From a checkpoint of a small mixture-of-experts model trained on Wikipedia: 921M tokens.
Below are experts of layer 9 (counted from 0) of a mixture-of-experts language model. Rows are named router (the router's row for the expert), down (a neuron's output weights, with its number) and show model dimensions 0-63. Each number is 128 + 32 x the weight over its row's rms, rounded and kept within 0 to 255.
Before each expert's rows: "comes before" lists some tokens at least twice as common just after its tokens as in all text. This comes from a sample of Wikipedia text that the model never trained on. Tokens count by the router's weight.

# expert 1
comes before: " ", "-", " was", "==", " The", " he"
router [195 107 109 103 180  77 131 138  49 158 135  72  95 164  97 125  95 117 162 169  98 153  98 119 105 130 153 106  73  76 167 139 127 146  98 139 192 147  47 153  63  88 139 114 116 105 129 120 147 109  65 152  96 168 159 161 143  76 112 123 149 133 156  89]
down0 [128 104 160 132 115 120 149 109 128 187 102 151  63 127  97 127 140 116 114 129 145 141 110  86 117 109  99 195 125  68  98 157 139 128 133  72 156  64 157 159 154 161 132 152 127  95 166 158 113  98 118  95 103 173 161 175 144 117 122  89 136 112 119 144]
down1 [113 160 106  50 104 149 150  97 127 132 161  96 137 101 124 107 124 134  91 154 127 107 123  97 137 111  91 141 185 136 109 180 134 106  69  74 150  82 168  60  54 115 102  69  74 158 126  96 157 132 128 115 144 158 163 143 153 153 119 143 119 149 111 162]
down2 [146 130 127 132  51 137  84 111 151 114 117 136 156 150 150 130 120  73 172 117 106 105 152  89 159 140 151 145 105 176 142 149  97 138 101 154 148  83  97  48 150 121 143 138 138 185 131 145 165 151 101 129  55 145 154 187 156 118  52 152 108 109 111 212]
down3 [ 85 168  79 119 127  91 150 132 155 119 156 118 114  52 107 183 187  89 117  89 114 125 103 154 120 128 130 136 111 123 147 168 179  98 186 124  93 110 106 157 180 138 110 108  94 126 138 188 167 124 183 182 182 132 109 106 103 145 116  84 134 128 162 160]
down4 [ 88 187 146 173 166 124 127  69  95 191 112  66 123 165 134 105 110 189 136  64 126  80 176 141 163 116 100 173 128 115 103 173  79 173 171 160 166 103  82 142 156 131 143 159  51 172 124  68  80 153 132 156 180  98 110  80  86 113  62 129 124 147 173 100]
down5 [129 133 174 131 109 178 135  94 114 131 152 109 175  89 128 155  95 129 167 138  93 204 156 130 102  97 143 129 157 153 124 115 136 114 107 116 107 164 168  96 104 149 140 159  95 102  80 122 128 212 111 127 102 190 171 115 107 163  88 151  93 113 116 139]
down6 [169 100 153 194 189 144 174 113 159 107 150  93 116 148 124  75 103  85  87  81 132 142 147 116 180 142 142 171 146 100 159 149 117 155 128 131 109  75 123 105 138  94 139 166 126 115 134 143 112 133 115 137 102 156 120 141 131 154  86 144 130 137  83 160]
down7 [112 148 154 151 125  76 172 123 165 106 157  97 183 133 128 131 176 157 165  89 148 109 103 133  95 160 105  76 130 147 129  94 193 155 128 151 136 123 131 139 150 106  56  86 130 127 128 107 118 118 123 134 149 162 110 139 148 124  91  71  64 128 135 102]
down8 [ 80 136 142 115 100 177 172 129 139 127 150 108 123 125 183 159 183  81 157 145  76 125 139 116 139 160 151 195 131 187  58 126 122 131 132  86 196 111 132 107  99 138  89 124 128 154 112 146  88  89  90 110 144 139 110 194 174 151 151  93 121  80 132 173]
down9 [130 166 138 124 102 181 172  90 129 135 167 108 143 169 150 125 103 157  87 105 155 137 154 118 121  94 103 133 132 163 106 121 132  77 125 141 119  98 117  84 118 181 118  98 139 124 157 137 146 179 112  79 142 116 131 131 148 158 124  98 121 149 153 111]
down10 [ 88 139 105 137  96 146 136 115  97  82 119 122 113  98 135 132 126 140 107 119 115 154 164 121 129 104 121 130 174  55 121 139 197 164 118 175  90 107 143 143 206 126 127 176 114 137  79  77 160 132 123 147 140  94  69  97 162 151 100  74 125 159 109 136]
down11 [147 103 152 139 105 154 123 147 126  88 133 115  93  98 164 144  99 167 120 145  99  94 121 137  56 101 145  65 136 155 113 101 110 155 156 183 147 157 150  92 124 108 177 132 167 135 110 177  67 192 102 138 106 143 133  97 105 133 104  61 177 132 200 127]
down12 [171  90 114 173 150 130 119  90 173 111  81 127 121  91 178 142 135 129  86  56 118 186 183 161 138  97 159 139 150 125 159 141  46 124 133 114 158 155 179 125 143 161 113 161 137 132 192  91 100 154 166 110  76 108 121 108  81 117 142  98 121 141 154 122]
down13 [ 72 149 152 168 108 210 124 147  96  76 139 154 123  96 115 142 172 113 118 128 153  97 167 156 112 155 116 129 100  88 110 139 118 114 107 154 123 103 144 165 149 149 170 163 103 147  96 149  83  57  66 186 132 139 148 140  99  90 191  99 148 116 101 172]
down14 [ 88 183 128 163  62 144 140 137 159 166 172 136 151  89 119 171 126 102 176 133 110  99 127 160 114 140 111 130 125 157  99  78 194 172 156 134  87 129  55 161  45 161 153  94 128 188 132 178 121 151 151 126 130 150 105  42 151 197 110  87  77 118 101  56]
down15 [222 160 145 106  92 108 104 151 107  85  55 138 150  94 173 138  80 123 122 136 136 147 100 172 140 167 128 124 118 110 149  98 106 110 118 116 107 104 138 129 178 101  93  95  99 153 133 142  93 138 135  84 133 144 141 140 117 101 160 128 141  87 156 126]
down16 [ 56  81 112 170 135 141 200 122 117 176 182 137  99 192 125 132 196 175 152 147  82  82 143 132 133 228 126 100  47 136 103 110  96 115 149 119 113 103 182 119 119  63  88 139 151 130 123 124 149 179 132  70 124  86 196  89 102  87 152  76  42  90 144 160]
down17 [155 136 168 174 163  90 102 127  75 157 120 130 211 117 132 150 125 157  98 124 189 124 103 168 185 133  99 159 121 117  55 140 217  72 159 162 148 144 162 151 123 126 145 143 145 101 100 116 115 125 130  68 117 155 146 170 158 116 114  84 157  99 198 106]
down18 [154 147 132 172 129 184 181 109 117 177 125 184 144 135 121  95 171 146  87 140 173 112  96 128 132 147 116 152 121 193 115 173 174 122 129 142 141 126 186 169 141 150 120 142 135 121 100 188 109  95 154 166  73 129 171 130 128 189  98 104 156 153 137 123]
down19 [153 136 162 121 130  74 100  67 125 104 195 100  50 102  71 150 123 102 104 121  83  66 152 105 134 169  91 115 149 127 104  76 121 104 162 179 133 100 181 147 143 118 109  75 111 129 159 155 131 152 143 108  98 124 125 113 145 106 116 133 113  62 159 147]
down20 [174 182  65  86 113 150 105 143 150 180 116 199  65 103 137 172 103 103  93  86  83 164 155  84 138 130 117  97 179 129 140 189 112  85 189 148 150 129 157 194 126 149 114 162 209 101 116 153 125 114 109 106 135 135  75 104  92 148 165 133 172 171  79 128]
down21 [119 108 128 173 125 173 143 120 137 180 154 109 129 123 116  97 147  87 129 132 101 107 136 154 111 129 128 124 158 125 136 143 129 159 111 124 143 121 137 126 132 103 177 162  71 165 177  97 149 117 130 175 121  91 123 132 165 112 152 187 152 133 121  86]
down22 [113 203 154 193  67 105 109 134 145  87 143 110  95 105  72 144 119  98 114 122 163  95  99 117  68 104  82 103 179  82 141 128 155 119 170 134 117 157  98 140  97 150 159 195 150  44  89 146 113 127 101 159 126 119  77  79  83 174 144  75 125 204  96 157]
down23 [126 144 130  55  76 141 156  98 145 125 100 108  55 114 153 143  94  74 118 201 177 129 114 116 190 163 195 160 131 105 101 127 120 168 160 148 129 137  98 148 142 159  95  61  73 173 144 145 146 123 129 125 117 131 121  87 114 102 179 185 115 158  99  99]
down24 [ 91 183 147 133 108 108  82 146  94 131  83 141 114 133 177 142 137  61 122 168 118  94 134 134 113 126  73 120  80 117  43  73  81 167 160 145  91 125 157 124 120 113  94  74 114 101 193 127  79 117 141  68 132 130  80 159  86  85 109 150 105 179 156 124]
down25 [167 122 129 140  96 145 113 165 123 103  62 113 106  91  96 155 108 154 101 120 100 119 109 151 135 100 182 169 148 147 113 162 130 124  97 115 161 176 130  52 146 126 178 192 109 133  95 138 144 125 143 110 150 110 138 125 142  91 120 128 204 152 147 149]
down26 [140 177 150 122 157 106 110 175  93  72 133 150 150 111 120 145  85  60 168 124 135 150 130 170 211  85  64 140 123 133 112 143 102 157 113 104  96 161 170 122  89 135 140 100 167  91 117 143  91 119 131 108 157 154 138 120 151 148 192 136 124  75 119 137]
down27 [172 183 144 135 173 127 139 135  96 117 103  48 123 158  62 150 198 136 115 106 170 177 106 123 109 134 167 139 163 141 110 128 121 135 181 131 188 144 165  95 196 103 179 120 106 132  99 142 132 158 136 172 143 169 138 154 104 109 170 124 159  68  88 105]
down28 [134 203  78  76 112  91  83 128 129 155 167 132 145  86 117 140  96 119 101 150 108 159 133 135  80 104 106  87 130  98 123 153  94 123  52 131 127  91 121 167 188  60 155  84 122  59 103 163 144 142 138 154 112 137 145 144 122 134 121 130 156 139 102 166]
down29 [134 162 107  94 124 169 137 129 152 135  77 141 183 167 152  64 147  58 127 162 135 192 150 135 150 169 130 135 112 122  99 139 152 134 162 147 150 171 188  95 148 171 116 156  90 123  44  84 127  94 100 142  98 125 139 167  64 152  55 160 128 163 155 131]
down30 [ 90  97  98 123 183 162 114 169  81 160 129 119 153 157  85 133 166 163  91 136  89 102 117  89 115 140 127 125  82 109 184 191  96 142 143 140 139  77 108 156  99 113 157 143 145 107 125 131  80 136  64  82 137  74 204 184 131 104 101 169 135 110 102 138]
down31 [ 64 182 143  80 118 151 111 165 154 113 168 142 119 107 153 139 133 101 141 106  82 120 146  97  92 160 159  95 115 161 122 121 120 173  75 123 139 144 174 116 144  94 145 126 109  91 132  91 133 121  98  84 120 121 117 153 128  82  80 171 118 186 147 147]
down32 [126  88 128 182 156 190 200  98 132  63 146 105 126 131  96 158 117 123 110 108 140 162  70 135  77 104 176 193 128 114 127  82 155 119  31 103 117 104 135 115 173 118 101 126 164 113 104 137 176 120 177 129 173 175 131 109  70 141 102 149 163 121  81 130]
down33 [126 120 114 153 129  77 131 105 105  39 103 136 155 203 131 128 134 140 112 164 114 125  91 136 108 176 130 123 153 167 175 128 100 109 184 127 125 117 129 176 126 104  91 156  73 108 141 105 130 189 213 113 141 180 107 111 107 155 153 118  91  94 143 107]
down34 [143 171 142 113 116 218  25 139 130 119  96  87  79 132  95  77 168 149 143 153  80 137 172 139 151 208  72 132 236  98 126 129 131 206 147 147  99 149 124 163 188  98 128  94 131 129 141 113 142 150 142 137 127  66 155 141 116 138 164 101 112 118 150 101]

# expert 0
comes before: " |", ",", ".", " (", "\n", "–"
router [228 162 191 117  90 102 123  97  67 217 190  94 108 154 129 127 158 115 110 146 172 151 172 108 105 145  75 121 129 186 119 175 143 145 130 170  39 109  99 110 124 153 130  88 138  88 101  87 165 166 150 155  81 141 166 160 129 147 131 139 137  78 151 149]
down0 [122 116 136 127 153 123  97 121 119 128 100 136 122 132 109 180 143 107 112 158 120 129 169 143 121 142  61 194 119 136 144  91 153 122 146 128 126 123 161 132 118 124  75 135 133 133  58 108 103  86 100  82  91 122 141 119 173 122  68  83 131 101 184 107]
down1 [ 71 149 135 147 130 133  90  92 128 138 126 127 184  70 152 141 112  97 118 177 153 110 127 164 109  96 144 181  99 114 170 120 126  85 132 124 128 118  91  79 115 165  91  98 123 114 147 135 176  63 138 123 143 128 135 144  84 148 148 155 111 116 118 189]
down2 [128 157 123  93  86 164 137  87 194  57 122 130  28 109 128  76 145 103  92 100 153 152 112 126  71 145 160 127 172 141  74 128 108 131 142 219 152 182 132 123  93  77 151 100 122 153 164 128  95  88 108 132 127 132 150  80 109 111  96 170 127 107 129 147]
down3 [ 40 100 133 111  94 169 101 167 127  83 140 113 146 142 163 181  85 100 122 150 148  82 109 144  54  90 139 175 108 106 125 170 113 112  99 123 124 147 128 176 120 100 159 117 149 102 127 153 111 149 152 103 151 132 143 108  86 149 115 139 154 150 122 104]
down4 [130 139 146  77 128 118  46 136 143 139 144  83 159 118  78 180 185 153 114 135 104 150 146 107  80 100 147 137 147 145  82 125  97 118  77 135 182 125 129 151 119 154  93  86  75 109 114 134  66 159 107 154 105  76  51 142 146  98 127 128 129 158 120  98]
down5 [143 138 104 110 158 117  51 152 103 144 152  94 112 170 143 117 117 142 152 101 117  58 119 134  99 142 128 158  95 105 148 173 132 129 129 127 166 128 151 162 141  93 145  42 117 118 171 127  98  79  87 128 121 105 167 134 171  98  83 190 134  97 129  66]
down6 [ 94  84  95  54 118 190  72  71 173 100 131 137 107 107 144  85  69 143 151 130 159 122 141 131 107  76 188 145  59 126  73 129 137 166 107 145  92  91  96 157 144 133 153 132 108 110 113 124 104 121  79  98 164 112 130  88 128 135 119 128 104 107 109 142]
down7 [159 105 145 192  86 156 125 128 133 108 152 148 114 114 139  77 132 131 140 147  67  93 156 157 111 128 153  76 123 134 146 138 149  73 165 107 157 186  69 182 111 126  84 157  98 114  96 149 130 148 145 121 151 154 150 127 103 143 126  41 113 177 177 161]
down8 [ 50  99 106  80 160  99 113 130 182 136 129 126 146  92 153 112 176 107 131 135 160 158 138 156 117 114 136 121 174 119 122 120 140 142 122 136 143  86 174 122 123 188 134 152 165 186 150 112  64  84 193 112 108 183 137 169 161 159 186 105 163  92 139 188]
down9 [155  70  86 178  56 172  90  64 119 156 203 156 118 108 123 164  98 164 106 129 107 114 128  87 110 126 162 156 174 128 143  56 170 107 104 186  92  78 116 151 112  98 160  75 132 150 138 165 106  56  93 156  88  70 115 129  79  91 125 159 132 137 135 157]
down10 [ 99 173 146 108 132 138  95 144 158 124  93 146 141 154 184 133 113 146 153 110 155  88  50 118 147 163 117 130  90 118 117 142  74 169 115 129 161 167  89 111 166 113 118  91  69 110 108 126 160  78  79 132 112 113 139 120  88 104 115 147 120 127 139 115]
down11 [104 128 198  76  45 100  70  90 139 108 133  93 174  78 104 151 126 156  93  57 120 142 120 123 151 127 177 189 181 138 148 126 175 164 102 136 122 109 144 159 118 123 109 134 102 164 112 143 115 139  69  56 109 138 112 111 107 136 178 106 150 145 120 109]
down12 [106 107 161  66 145 129  77 119 120 104 130 126 124  87 181 101  98 134 100 128 131 139 154 143 116 123 139 110 102 162  89  95  65  82 131 102 110 130 147 102  91  84 135  87 101  83 145 107 200 139 146 127 104  97 139  73 123 159 168 132 124 178 151  67]
down13 [161 158 105 117 150 154 182 146 147 134 148 180  78 138  99 111 140 117 128 155 125  94 100 108 111 180  54 128  89 101 163 145 104 157 159 184 132 162 113 129 108 129 111 154 152 153 167  94 168 154  68 207 142 123 128 145 137 162 152 151 141 137 142 161]
down14 [121 142 189  96 140 108 157 128 157 108 111  81  56  93 182 173 132 113 121 153  61 104 158 156 134 136 108 118 165  61 154 110 136 149 145 139  67 134 116 208  99 163 155 173 146 143 129 112 129 133  86  97 136 147 109  83 167  69 107  93  99 141  97 129]
down15 [ 53 119 120 122 118 112 112 165 126  85 156 192  95 131 104 122 121 162 104 162  90 160 177 195  52 135 133 118 145  73 170 128 106 145  91 142 154  83 122 117  94 154 105 131 163  82 158 115 198 199 110 121 144 138 106 118  72 148 138  97 164 143 113 146]
down16 [174  82 106 170 105 176 112 119 125 125 127 119 144 155 130 166 149 130 158 125 203 162 139 190 188 156 129  68 128  99 127 104 149 182  88 126 124  86 131  44 130 117 138 173 120  85 115 120 150 124  49 145 117 107 166 103  44 121  85 125 182 168 155 205]
down17 [ 81 156 141 159 133 190 132 111 164 115  96 148 111 152 104  52 145 175 114 158 144 138 132  91  93 144 127 149 136 171  85 139  91 105  97 134  99 145 131 137  98 125 179 122  70 157 127 136 103 147 159 148 115 157 109  96  55 143 118 129 151 132  77 130]
down18 [192 153 148 111 114 108 120 116  84  76 208 112 112 165 127  69  82 153 141 112 161 167  64 134 127 174  71 111 129  74 113 155 125 135 169  80 118  78 179  83 104 125  74  94 111 110 162 183  86 121 139 214 124 161  93 166 182 111  83 117 146  96 171  96]
down19 [161 123 135 139 186 168 194 170 110 155 124 133 116 130 141 198 131 112 164  87  70  95  47 157 123 205  98 148 175 171 128 143 147 109 131 102 134  88 171 122 128 125 119 122 157 157 125  98 174 140 177 107  70 143 139 111 100 146 151 120 160 128 144 155]
down20 [136 118 147 155 151 119 195 104 105 180 139 106 183 128 123  88 155 180 144 100 121 141 120 144 154 119 146 146  97 190 156 129 108 184 198  91 184 173 153 122 139 140 150 169 160  96  74  78  65 117 147 114 141 104 175 175 128 116 115 157 119 160 120 143]
down21 [237 153 167 148 131 161 171 146  72 160  81 126 165 131  92 103 111 160  83 144 114 125 202 147  90 112 211 150  99 168 146 161 154 110 183  83 168 143 120 113 117 168  63 134 132 100  94  91  94  65 100 155 128 169 164 169 111 154 112 160  83 118 119 128]
down22 [134 145 159 113 180 145  75 131 108 160 115 110 152 117 107 122 120 146  93 104 102  76 162 161 163 114 160 174 166  66 141 126  90  57 135 145 160 136  93 140 161 116 152 147  94 127 110 107 133  96 147 161 181 143 154  92 119 162 111 134 110  78  86  65]
down23 [176 116 123  90 126 109 165 120 107 162 163 153 120  98 108 123 146 109 146 120  96 117 150 149 150 123 154 127  85 127 166 160 126 134  94 210 112  71 104 132 167 158 153 130  94 134 164  91 122 107 159 120 161  98 193 158  87 146 134  55 145 146 137 140]
down24 [ 78 181 151 136  98 138 106 139  80 120 102 125  82 175 197  91  77 107  96  87 216 131 107 125  55 121 166 157  93 122 117  87 115 101 126  95 144 153 181 138  93 105  84 114 119  46 120 182 108 113 114 172 186 115 188 152 126 136 155  54  70 165 133 114]
down25 [118 155 119 121 229 117 190  94 120 173 136 101 119 148 114 103 154 134 124 105 147 152 126 142  68 168 188 150  94  91 187 100 131 146 129 106 113  76 131 171 125 141 112 103 175 159 116  87 155 127 161 123  71  94 141 118 104 157  96  44 124 163 120  86]
down26 [ 74  75 166 107 147  73  92  78  81 112 125  63 113 113  94 117 184 155 138  98 138 134 150 117 159 114 165 147 175 129  59 179 132 124  85 146 127 145 134 124 125 129  79 113 160 163  88  81 148 129 151 150 137 177 117 191 109 106 143 112 129 137 107 169]
down27 [ 55 132 133 109  85 159 131 175 155  24  99 157 103  94 117 141 126 148 133 162 127 103 119 161 118 161 151 166 170 123 122 119 181 115 203 139 167 126  93 154 134 166 157 102 107 137 134 149 134  88 120 200 115 149 125 108 160  83  66  86 131 111  93 181]
down28 [119 164 139 112 138 127 127 109 121 190 115 134  78 141 165 175 175  79 183  96 165  86 139 156  81 157 119  95  59 150 167 154 124 117 144 113 184  88 146  68  76 123 127 142 109 208 117  84 140  93  97 124 129 108  83 117 170 197 117 103 162 127 145 171]
down29 [ 83 158 133 125 162  82 143 161 125 118 100 136  96 163 140 114  70 169 157 111 111 124 154 115 110 118 166  89 102 177 179 111 119 165 128 103 114  84 160 143 177 133 155 167  74 140 115 123 171  67 121  58 103 161 108 139 115 166  70 105  96  69  85 113]
down30 [120 159 139 171 154 143 174 115 109 138  98 179 160 116 158 110 138 152  71 116 190  94 114 134  99  73  94 121 126  98  75 125 111 158 145 138 173 134 166 161 151 181 149 172 136 132 129  86 103  65 116 138 155 129 120 106 148  80 125 126 128 119 129  82]
down31 [ 85 151 176 144 138 105 112 165 115  55 101 173 145 105  97 140 105 108  79 145 195 100 160 119 144  86 174  82 161  89 132 125 158 144 105 100  63 183  95 125 149 176 120 100  99  62 109 150  82 142 128  84  97  92 143 158 129 157 116  85  96 110 142 186]
down32 [212 134 125 163 128 132 150  88  55 255 165 113 125  77 161 104 142 119 160 120 162  85 195 170 144 145  73 116  91 136  63 137 103  86 133 140 171 172 128  98 126  71 171 164 147 140 121 118  87 114 131 177 122 117 143 131 135  68 202 181  91 171  75 130]
down33 [119 110 126 136 152  91 134 139 126  90 175 183 138 187 167 171 158 138 148 108 139 187 129  99 146 136 141 125 134 136 167 122 155 112 147 141 127 117 133 105 151 129 117  97 162 125 177 130 133 146 146 134 171 129 118 119  85 144 130 136 106  61 114 119]
down34 [184 117 108 131  92 117  91 132 138 206 104 103 135 103 145 131 162 147 116  45 141 117 161 166 163 114 108 149 106 155 137  84 164 134 174 133 148 104 149 141 141 131 152 135 110 138  87 150 128 183 165 143 167 118 103 170 129 119 167 106  81 172  81 130]

# expert 2
comes before: "20", "19", "|", ",", " of", "1"
router [204 215 157 148 173 125 171 137  91 195 197 149 143 168  98  83 158 140 103 157 144 138  78 138 119 166 165 109 119 137 117 128 128  91 128 161 174  80 141 143 194 163  89 102  65 129 166  71 135 165  41 129 191 101 117 132 183  98 153 151 106  81 159 115]
down0 [149 101 173 125 170  53 105 148 106 131 108 143 148  83  58 146 122 158  82 143  85 121 173 169 165 133 115 140 155 128 144 130 139 107  89 128 108 115  63  89  77 101 118 145 176 104  97 132 101 139 118  99  93 138 119 125 104 163 153 130 100  74  67 169]
down1 [141 177  27 160 164 110 128 125 157 123 145  43 146 118 124 165 108 117 149 200 154  87 148 131  97 100 156 134 155 138  79  88 115 150 121 108 134 133  68  70 242 126 164 157  86 124 113 105 124 114 131  90 138  90 143 118  95 104  71 142 135 154  91  57]
down2 [104 119 120 154  84 120 119  77 145 134 133  76 107 157  96 108  56 169 141 120 135 116 146  49  83 137 164 128 155 150 124  81  55  94 137 120 122 162 138 108 137 120 194 154 154 119  71 124 132  67 175 148 142 112 157 143 186 136 116 157 101 100  89 199]
down3 [255 132 137  77 174 192 132 129  42 160 176 105 117 162 128 110 167 116 131 138 149  95 151 164 116 175 161  52 146 109 155  93 142 118 142  70 126 231 111 117 141 156 122 139 151 159 146 134 172  76 134 122 119 185 106 138 123 117 122  96  83 165 116 156]
down4 [168  70 164  99 174 175 114 162 158  76  67 111 161  90 178 121 190 127 124 168 178  79 112 161  79 143 143 103 178 101 162 117 110 101 170 121 142 122 138 113  84 108 136 102 123 172 123 123 141 155 110 148 101 134 163 133  92 177 107 115 119 181 149  89]
down5 [177 141  87  87  84 151 128 144 113 131 171 172 147  93 172  97 160 193  73 158 102 117 142 129 184  78 164  98 152 163 169 137  80 142 124  96 175 110 148 150 114  97  69 118 187 109 107 120 156 104 164  64 205 111 117 124 117  72 106  97  88 138 157 185]
down6 [135  68 182 150 109  99 136 117 145 144 113 137 134 195 112 115  38 128  99 151 100 117  63 107 186 139 147 100 129 123 141 152 169 162 174 167  95 134 119  97 142 101 127 130  79 119 117 112 120 125  86 151  94 138 121 130 165 190 131  91 176 166 124 119]
down7 [114 145 118  54 105 172  94 158  95 116 149 118 121 156 114 152 120 164 150 104 159 115  91  98 146 157  76 163 129 179  89 131 152 119 120  68 123 114  15 204 181  96  97 167 132 124  97 166  74 103 122 164 149 172 109 111 146 188 133 144 153 138 138 135]
down8 [ 90 213 141  94 140 148 162 123 100 183 111 138 156 138 127 128  74 114 146 162 174 102 121 119 164 103 142 124  97 153 145  88 149 123 118 124 131 110 131 142 184 157 132 150 124  88  59 127 143  83  99 139 139 199 111 176 111 139 112 111 129 158 116 111]
down9 [ 67 130  88 181 146  87  57  94  89 112 116  99  46 107 152 124 122 121 122  94  65 135 158 114 115 142 157 119 142 153 128 114 113 161 171 179  79 132 172 120 121 158 175 159 190 125 153 129 157 165 129 119  88 134 155 121  99 142 125 148 101  56 162 100]
down10 [189 142 154  84 185 123 137 130 106 116 163 160 143 171 107 152 117 128 151  88 110 179 139 129 147 109 135  78 174 137 105 119  97  92  80 207 143 140  58 105  95 131  95 162 126 129 117 123 155 171 119 140 155  49 122 154 131 116  74  85  76 147 210 135]
down11 [126 126 136 115  65 133 143  99 111 124 143 120 151  90 121  64 158 144  96 100  54 117 124 154 121 167 122 110 134 158 201 104 167 116  83 137  84  76 141 116 122 128  88  81 169 162 138 166 157 121 113 120 130 163 177  87  86 122  85  79  89 108  87  78]
down12 [113 134 159 150 148 158 129 132 164 146 113 156 178 113  85 131 133 141 112 154  99 100 100  85  96 168 115 121  93 134 137 150 107 195 149 190 176 116 143 164 110 148 193 108 189 129  94 139 149 137 177  95 145 126 200  89  70 199 109  92 150 128 102 132]
down13 [139  94 142 145 132 111 147 142 144 140 141 196 147 135 167  88  95 145  87 116 146  75 108  90 102 123 140 162 103 177 122 143 130 145 208 143 152  94 192 112 128  75 135 136  99 109 171 132 113 137 113 197 132 103 138 168 149  99  85 200  87 122 122 115]
down14 [ 67 125 140 120 152 195 143 127 138 144 143 122 158 117 123 217 138 168 165 144 135  92 151 129 167  74 199  69 166  65 136 138 123  32 153  84 154 115 131 131 153 185 145 126 100 151 101 164  76 157 154 161 124  88  91 101 158 104 120 165  82 171  93 125]
down15 [152 107 118 136 117 133 110 149 165 115 123 100 130 161 121 130 173 148  81  57  70 146 117 130 158  82 154 153  87 120  68 116 150 168 133  90  72 131 125  93 119 131 173 131 183 122 135 159 147 175  56 159 159 148  81  94  89  85 134  93 127  66 169 129]
down16 [ 92 168 100  90 108 127  85 105 122 159 139  73 144 110 169 146 143 190 105 177 131 114 133 117 167  92   9 188  59 119 158 107 149 172 152 137  95 108 188 110 143  90 162  87 107 121 123 181 186 159 131 119 241 111 155 176 145 143 119  82 108 133  97 166]
down17 [ 81 192 123  91 128 122  72 123 205  77  87 129 136 205 170 107 165 105  85 121 114 127 104  88 140  93 137 117  72 134 130 171  95 101 178 112  93  95 116 108 105 129  66 202 125 124 165 145 115 140 109 101 168 136 109 108 145 115 118 117 132 116 146 159]
down18 [ 98 106 152  85 149 116 121 100 106 180 118 129 117 113  84 107 127 127 141 181  87 118 125 162 128 114 154 155 117 127  96 124 149 135  73 103 105 138 118 182 108  88 157 125 125 143 114  91 125 178 129 135  97 106 115  97 163  98 155 122 143 161 107 149]
down19 [174 146 115  80 154  98 125 179  88 126  88  92 177 120 137 114  89  73 156 114 130 100 178  70 172  91 147 115 136 108 109 100 165 107 102 147 116 109 116 103 124 125 199 134  73  74  81 154 109 164 123 104 109 116 153 134 144 147 119 160  76 116 126 157]
down20 [152 105 144 138 102 136 114 114 129 154  74  90 122 147 172 122 101 132 125 169 151  97 153 104 121 104 175 198  90 106 123 133 152 139  53 120 124 139 148 109 161 171  94 148 100 109 155 138 156 114 133 118 159 108 178 170  74 142 171 100 179 132 110  76]
down21 [161 170 152 156 130 137 112 113  99 119 106  95 138  96 154  81 143 113 126 177  85 141 138 109 123 169 145  80  78 124  83 165 101 109 157 174  96  62 119 109 138 100  92 174 125 103 140 112 115 119 110 136 140 137  86 135 142 119 153 164 137 116 142 121]
down22 [ 96 144  90 170 110 122 169 143 112 114  83 150 125 172 111 141 144  69 137  82 131 158 122 183 173 178 130  94 130 138 142 166  84  98 164 107 124 179  73 170 165 136 116  73 115 109 120 150 186 176 141 147 117 156 107  69 155  91  97 155 124 120 113 152]
down23 [220  89 201 115 112 162 139 195 142 132 131 127 120 108  86 141  88  99 150 101 120 150 115 166 118 159 150 122 125 117 153 132 117 147 124  83 165 133 110 147 102 144 152 147 173 128 132 121 141 109 109  81 148 125 124 107 144 138  84  88 155  87 113  88]
down24 [179  89 200 165  96 168 152 214  63 232 147 102 170 150 105 132  81 125  81 121 127 145 123 144 140 157  85 102  62 126 105  71  38 114  83 128 140 166 110 138 107 151  58  54 134 145  86 170 119 142  84 168 155 146 111 118 177  94 102 134 111  58  86 161]
down25 [ 99 150 148 146 106 137 136 162  82 176 147 121 128 136 125 138 109 110 162 114 139 117  93  93 138 146 113 130 128 156 120 153  79 132 159 144  89 134 104 134 118 134 114 125 132 148  67 131 116  98  99 162 127 160 124 151 153  89 136 108 167 196 119 151]
down26 [189  80 154 155  77  49  75 147  93  36 102 118 158 122 124 149 146 167 104  82 160 155 101 129 173 118 144 173 114  80  95 118 111 134 127 117  88  66 149 132 136 130 139 231 130 160 119  89  70 138 148  71 141 158 174  89 138  99 132 133  96  78 110 162]
down27 [130  88 100 119 156 106  84 172 155 147  51 123 178 126 162 154 133 125 139 112  94  88 201 154 144  71 127 151  94  96 111 131  92  99 143  97  76  73 157 162 108 100 180 159 133 110 170 158 197  95 134 159 155  90 129  71 164  98 113 163 131 117 104 123]
down28 [124 111 142 114 109 153 114 130 116 167  94  88 116  95 152 129 154 145 124 136 141  94 164 180 163 143 170 109 167 123 150 108  67 128 143 133 121 158 147 119 142 151 122 119 146 124 143 144 136 124 138 131  75 125 154 105 139  89 102  96 157  90  79  74]
down29 [143 129  68 121 129 152 171 157 172 127 143 192 164 126 121 147 165 125 138  94  89 124 132 119 137  90 106 151 127 103  52 108 127 118 172 161  82 154 185 108 145 157 239 130 111 111  88 102 118  64 172 107  76  78 131  92 127 147 173 117 119 148 124 138]
down30 [166 167 139  54 134 118 142 100  85 153 139 170  99 130  92 106 122 158 134 128 215 160 137 178  81 118  99 137 112 125 112 164 176 126  91 163  74 167 162 164 131 165 143 104 104 184 101 164 149 181 102 117 148 107  98 164 120 156 184 125 181 142 113 135]
down31 [151 146 152 147 145 118 144 184 143  97 138 113  92 141 129  65  85  72 119  80  72 129 106 115 176 129 168 149 202 173 122 117 144 118 105  78 143 143  87 115 119 133 126 111 142 114 167 114 171 183 105 102 107 143 151 130 152 184  97 151 129 122 141 101]
down32 [128 152 132  72 137 127 142 175  98 118 122 219 153 120  84 164 125 103 170 201 132 136  85 132  98 156  84 176 144 111 151 154 146 145 172 136  93 126  77 148 136 104 123 160 134  72 163 132 108  98 115 100 152 123 150 127 167 141 176 114 133  87 157 158]
down33 [ 90 108 154 131 151 150 114 101  99  40 106 160 191 150 159 142 106 154 122 156  91 100 104 157 112 135 115 179  98  60  91 156 117 147 126 143 134 102 139 162  68  97 141 109 147  82 115 152  81 117 122 160 143  84 139 151 142  95  99 181 143 136 104 127]
down34 [113 105  91 152 156 124 142 126 174  87 134  75 165 117  88 108  61 152 105 133 105 128  75 158 127  12 195 146 139 115  61 150 112 116 109 142 178 134 165 124 162  91 162 163  64 146 115 162 135 104 126 138  96 145 127  91  92  78 142 104 146 150  82 116]